Weights of a small mixture-of-experts language model, trained from scratch on English Wikipedia: 20 layers, a sigmoid router.
Below are experts of layer 8 (counted from 0) of a mixture-of-experts language model. Rows are named router (the router's row for the expert), down (a neuron's output weights, with its number) and show model dimensions 0-191. Each number is 128 + 24 x the weight over its row's rms, rounded and kept within 0 to 255. Numbers have three digits each.
Before each expert's rows: "raises" lists some tokens whose logits its average output raises strongly, later layers aside. This comes from a sample of Wikipedia text that the model never trained on.

# expert 19
raises: "al", "il", "ur", "e"
router:107081094154133154134106100102148162135144101115132073166104146108123131166132118114119155155109122132149146149099144064124093125090181144121112158199116103130100126135110117166119155103125117098132141136105131132136132161136097137177120164138154170157166146145180113129082115108104119145155130137148113134149089148118158127104151123111102117108085125151167104129107100103116092118124125122119124129135156131143118108074099153122146180104154110112140153123119151147132154178115113139167114144148183140138110167109134103124105155153129087127134170129154102116132132121150126139
down0:141109146154147165112129134110073131168085150158132147121081089145140149106127135131136138130167124108153136160150146126124117101158138186091119108097168097123138128119095151112150119122139102117113147129152147123167058114146159154121148121136167163124140159135131122137153121176130098089160109119147124125075128149087139138127087098110137136128128101116103092120123152130154101122171126144089115141154141135120153123152130158147103122091156141136133146120087111091148164162133122146120114124127159100140129111136112109125090121070136111150077167137141108157119154110136204119
down1:153133114156149121131083158122178133167127154122127141110159112110125138095092138138138126121107138136091135135148151168124113115118135130134118138125185136131097098147142143120138162102180131129105131104088133152110101109156140104084150156152132116159139129148074110096169106097180115132107127141152171118112108144127113093098129137102157098116107064131165172111145104159136159123178147089155097123119132131148115108124111119122088132150135139144154150136130141162163115161174112116095137160118098133103138139154122095130146091149148094153162128143171157138090106139090108085
down2:128165095151133089140136144086106107143145166140144101132089143086148134123116137142124102142151103150164140089109058180069122103160134111135130128126162141123118160118111176097159124101170117134107160094117114147143190124139147117131145124119144176137109159121139130124128114156167158117124139112159106131163140096135123123128124154127165161143124133116115186158110134127131117090121152101093144166127147110163160145147106134119111161106097115092148109108145143162122161168121109121174109115150143121131110128129129111112149112165094130106167102094157137116100131122111162182
down3:152156142131090128105102146110132097117151175109137130112152130102107112114125112084151144116112064153107107145114118120116164080157120121171107131108116123146129113124097064123108146098147103125100142116097151147178158173121131120155104081102122151108128138123153153153101123152106134114123117160164138142134161097110121156114131166153112162097156115099109130120153118131133148125134099139103116141104178135122172153119167114124115133094148129083118135130160135146107163138117074088115098183152165105099115143129090135115121109114096167144128164137163147100100135096105087123
down4:132108119101129137146118137170091089143151067156129131138118142118141125126129156132159133140168153130119137111126128139192087167142139089119099102106162095133124097172142109136137079126103127103154106098144078142082097133145119084157104120109133125149118128156119107134164160139138091145160111113158131146081137154115069107127136095083138182135126154125106113156112123163101146098137132102115079113122143141113164143190108099133132098130104128154096106132125149115137127134138098073145140147085121114137146126148126132104122111125162138136098107098148125161135141109121168089
down5:132111131105085105103110168100135164105075107121131108151132143107172168125138117134122113154127119111110116104178147108146132118164114125129123150092114123155137142124153111119153107124124156115101108088086092068162144128143156114152129103105098160104134093113138132149106135115087104150154131157076138101105162138096139098171158131105120127088142093123088099125108137155102158120134142149119111137160141151108167156078130170095100127163161107174123099158105102113110141149103149134138105129107143156126145113192109158132114116126116172158118103093121121159125126109156124117
down6:137160131160118157102111144150140151113154167136117152183073148128154139064088118127133140112131126155120125131143142107138124089101123144105105180108124142176148118092118111131099102176111099078123140120118121115133124117124051112145111102076141095163171123108130138112106158117135143159149192129166162088115125172128171147118124155114149131098097124130101140106103128120106110125124090112124110120128120119128126104153123149135160156152150100113127143079129174107112129135124123120157129117121123099123145125130071138102113116105109161136123099110155091139182131160110123139

# expert 27
raises: "ab", "es", "ard"
router:171118146128156111182109105108141144094118135117119103122116154132127166145141142169156106136117140112119099145078135096133109139110143138134113150116126137116141140118101123117135131129124137142127105147125112118166145132099099142146134139128140141100236133142151113144057133121129096153149142096119125112147110132116164156109113156150095112123098105110163126118164126091134082118115171127132131117098124159115119120085147145118128155109178140161142143092079134138093126173135147126147134139120163130185108150084146124138122124104148156128117133135141114128040168127180107134
down0:155074125110108134138154093117156151095135158132113142090148121155112134144159080131099117155101172144159136134118137170137126155172105124107104167124134121151183111138059121081123136097143096110126103063152112140140109108140128096124119159189118143135114118111147151153151101164112129081131152127073117157121132146114162117152118135119136139112177145120109100149163132120125167115122170137142157131130093110134145114174172124139131146168119117079139119143092139106127080121126103157099125105110135146118136120140120164125136149113130116114130079098160149164150127114140135132
down1:144116162107122136137134118101103130110132153151123112130155131104150139116123170128116142111111136132100115111088145168174128148095120110132095088130099145126119186166124073163126130126146158140138153138147162147130148157115167125095080132134141117151116130142148194161103160132128146149153184105123122075105188152154103150126118084152122101142152107128137142086163151111122142111097115162148127143102133103135139120135140110094128130127135155131136107160128138154139166104106151150088103182124130150147130135110132129099129168100175190182123127164160115155134132127119156116
down2:134158152118117117104131193155125128124105100134157122126104115150078093107135147090123121093144092095119131101104101157142128132108140112135124138185132105117146117154149145141157123136080106144138113129120115122118097144143135126139093109118157137095094122133064152113145088136173107119128145190136112161092084141132138125112151129140148075154159134188138130145177126112141131151119141072091140139125111153158136120098099136155135149134131119138149131151099159149144077135148149124140097150095136100160084091136098135107157139137123155128075122115128079126135114148153087137
down3:130143110112126110117112116125108142134102076128116170081086147124124120108097083188110120114132130131147117159114108100098115135114126137120157112114094123120163179125092099146131141144122119157145112153087159132133148112103111047153099169118113131130112098130098105124128144105108153096114111148147124121123099114116159138125144139120112127160101121117105108162100129133163136111113162124145096105109123134129171105099120111133171158151112096145080115101145110091170123143152118097149112136125090145171132123089126169107168097132176116108135096090111106158124081110070113117
down4:145144151084079140143138136156120092150149150115148141150120095165127127172148073136141101112126167123090063107120156133132125068163102151112139126118105094103113126076124144128139110092136141144148121087131115173138125137142105103074121156180126133145150074133090138135158157122156162130087146169123130110131143118098132160114159138121128084139106126109109129161098117091103138125110180125124135084123144105108105124135132152127122211153087113099132132146136132147133143129110122123126136145112169140120117135143133151163124144100157131101157133140105154134117113093103146146
down5:109134056099114098101156130152118134129142122108145075126101129129140184161121132162120133103112152095120124138100090161134142169188200143128161174131104100157140161132098075146108104114086158138142094101089138143107153139140116113126158109125119089116120110138143115136098129095134130160147157168125141100123106141143128151129183118126148129090107133110139107121119157146142146145142127135152134150133137160148132126082112125160150152118140117151137116116142132126094139161164140094141162111131118153148105126128111116126133090110120188128096146135106100095076106084139151146
down6:072165146147120172126085124135120148107169123118088164132138118104116109159138107137131114133183153107147088135109129111123149113147107139148123128139128140106126160199128140120120141125084135100088111131169149081129109127154127115139069157102134125145136158121141119103137149175141120112094166135137124162101168124136162135116113142129127118096152141151147178096126116126130110102063162118128121140128118123109149157121153158128142177151140145088095129098116143088198108139115134126130129119158081110107141152137117165131124167148129176130107161136154147140110154119150118169

# expert 3
raises: "est", "ests", "uss", "ival", "enc"
router:152111142167163158173111107103140117117144143114126121139127147157127136145144149135135107137141176166147099126081124072103139118089143138159109149150127159138125093083133122113136171121110095160120126147109085092166133157137112130168141149085122133175139124153167119133095127122114117159123158124114107133160110151094166143087132133133118133124078136162146124150114102110103099124089135109118152105132113170102133104107096128124126192095179103096137149093126116141131096154122174125140140132138135130132080147097092125107157111132161109163126129118102143108092174153158132169
down0:092122137127058096128067161120119121161131086133103109123163094138134159121137150082144127144153181097139144121165099151127154148128121109145127125136122094141090140125118108144136117129124152136106130188150160127115081166127093131128153136140180095110113095156109149155126102125112151155114105107142080128109114124143110110103174138112126168123154118132124158118166115147114136150183105129106130092170173123128144106140167158099115154160144123131105138132107127121120115123124125140166069101153130149109101108146175132098108134099149107127095124101125127121183137119145165140
down1:125151123123119163105103094173126163086140147148148130094115131126097112136133105119145084121130135147084118144123126116102124146143096119150095107135105143186138123124130102157136147089128104094158124128149123152116129146151109139148149091148132141168147160085113142104153126143129168089104165126132118156161141217142136105112132129088116106104119135107105144088163091145159094139187152165111159100139151139125140156068130105124153173137162126111123163130149100149132158117088149120101127120123134145113127072163115125161141151136131110136163133119117140111134129081152148154
down2:151138186132159138124129117124116125097097142151160145155095094084126170135105129161121107124112141146123121127110096139178121137098110161157166129116143146127126128104138118160129126120113123106134111085108167132123133149151146116116147112138164120098145112130076105130163128110112137140162091149138107104088146131062106132149134105117071156131106103138171146156134132120135105137132141145158079100167149080088121128126107139111120148129164151122164127120173190187141102150144151102162150142122155157126165115110126077144117137105131080163093109142093122138121131126089135142
down3:150120143129132079140124098090118138122163108121124101141104133133134104136131102132126163118114111121114121108130117156131151143139109090119125113119088090144104095115066123162100121083129133098124119182118117119162100121153173079161050168124143141116135117092111120140112118113180148135150103122117168135105173111187140131144141129095074128155149124131126134055173117131168108107128123103138094135094120126132124139123161145123115155138130090125121125155153110129131083157141145172134109075138122084109103139103136110092135142134128128137137111095078131130113139093143114124
down4:170121135139153125122105139103093132121129096186136112145101107130135110143128129106114111176101128111113134140125116151087106128144149117151124157156133129154134117106108096098104167154078104126149096118143110136140109146165136145133193104162144107147150120096146104153075117110118061138139140106097166151099139151102126134125125148129165135109159143109161072151109127095085109125142136132094162152089135113115151133120089152105128102165165111133120118120113157135110115110135084170158131159158115150175096107136141116170110129114125122096116121075123106132158092132181111127
down5:128081124148125134142151128125107082106094125093131108130143098119108145173137166143094105100079136124119147081119124165132099135149120131088166131120143108093084148093118129100123124064146126090124138124088135141141152136118189122086135125161127170118116138163130121154046109106135139129141121137123118116168150137135120120138136111137102166130138120142080148106092113111122124151132087113100133097124130096099115127102104117125156128109166090095111114114129111143101148096141133175153149092148121115153097109169153135113157121115164153103106145123108130144118180098116099085
down6:114110134139148133166119112125153135176105115127127164126127153135135087144106105072132097086120159147117124104112108098161166168149114116080118132124168127086124144110165141146140126145110100125117135153125129151154142067102116138094111101142118109149106126106086140126100114113112157127101150156088142074106129117153174127162159150077121140075159164130136129121116081139103118149132116144143143114119124127128147103119144165112080164148116125111146160138179113099131133203112128148096182126124115163125113144129165149127150140111137156105122122127101116114093129142113176118

# expert 2
raises: "oc", "ies.", "at"
router:148087135127131143167121099111143150121141128138128111157110147142114146138134140170149112143150146146139089177117121089118114123102142154124115153160145123143132123128098130168161143111112098102133120118093091119159138126120117107136146131105112149119164129162166079135093151117154106178153179137139101125183124127114175130122116165139125128154073143156161137109179103114110116111099175130151123152141126138120098130101142156151150145127170111108121120105123163137129144160094143173149066164150162145133080162126110081152122110128163099138099148143114126088069136127154116147
down0:087100180091155109094108153138069137110144133108123132129141118107103094111082131117173146150114124104135135118058141107159108117110100170132111102086149114156122100098121120147083100131112136164113158099136109144138113110153154133130128149136152135107097113120108136115118094172129143133130133145094092112126140123137075156117165098165133123117157105127126105089116119112121098151107127115128127133110121116115159122152142129133181170118121142094133085097106125098121163148165184193131136150185094119124122146112137117110160103124151110132133147154124088100108112138133173125
down1:129145132114156157154133132089158120113147109136135128167161120073114121143097138157129183121159131147107154111081130130151170173122123144117157188115146154109102147145153100102085130131168137142146105132200140126159126124129101131103146120109092104163189099133162112128106118160123132150144123083111090131164101120122130120095136103122164114081140083127099126107139136111139128132133126108130140114126140119121093124116135172113117103118161110176152138135147144154122136150117126139159161104102126119134155089084105091152131155137100145164162164104143100074097130146109123134
down2:128137107179101107108137128129112132088135114163115119108158111120123117171136133140149098132091152145139129100115091128095139167110131099129132103133083131112141148137168116139119116135110140103170122131139194112140110144135133158105128120115119104121080133131157133107115116142150143145103131111108174154120077130146075128169125112164085086150147085105132132158100091122165134152114160078130119158144120146089094103112124151136136057121121126167081125136125118138125159156090084133122137127131114089133124111162127123163095137101091113101151179121120107139120125115154125062
down3:148145143108135086128138151146095131128134110107158147112162113121108132114153132126082127134123137145132154088127158109153098110103129078140098130111105157139165138117133137109133124141114145114137157114124164171108131146152067154138123119117141119091126137176127140137128102106133101086137137165104114116130140100129085126143098115126111130121117131120160111063128108147137137132128127166101071129183187158122195105126142120124157119118142122134124054146151162154176093143143122130081130108117104051094119154131140118145121147114127091127127142131124109133099145080151112088
down4:097136122129160135157118138137110111109169136111153128119093181099127136130077125128096129116173111144140136103164131108176163131151113126126108125176162129158136141127109125131111135150118144183147167129142151158115075122109133105122165122129145152134167129127151139121121128132135120161156175085141146154137071158151154142137107111091177193115165131135126112143124101164117084202113120133132147132160137129110117125163142144149101149177123106122109164126110131165103174096135117113122149125105139107133105162189100153114146146124108104113117119113122164143101107154118120116
down5:124116124123103182106095136135203129098107135092133099121118149120106149133129139104150105143122147129143152126127113131134141162106108162139135131131114156158140153163139134123117097118134102130109121106097151168156156147117133077105124126114136135110045101111079090127139156140096080137127139126123131171106134168141079099148134074161107132122121150108144110106102144123113112124104139139144115160109109086154134143118068109133125162090129157138120157156122131129167112119135134135142119138121176116165087096178196122127118120073132095126128111156107136154147118121101124151
down6:107129121126101120117077127155084166117102119117129132147094130116095092126127122126136100154134133110130154117077145099148110114070089171171124116115117094146144098117101121158145116108151125152117104150133113090106124092121104102144121098163116139152175132142137090154110089175099155091154150144133176123154172144120104085125108127106158112122149108109127158190125129084109114137141122143116128128163115133109116125086117095154111123111115126102120132117132107130155131162131144119110121153134143094160124135124132160151157147134136097105163064151156131144200091106154142153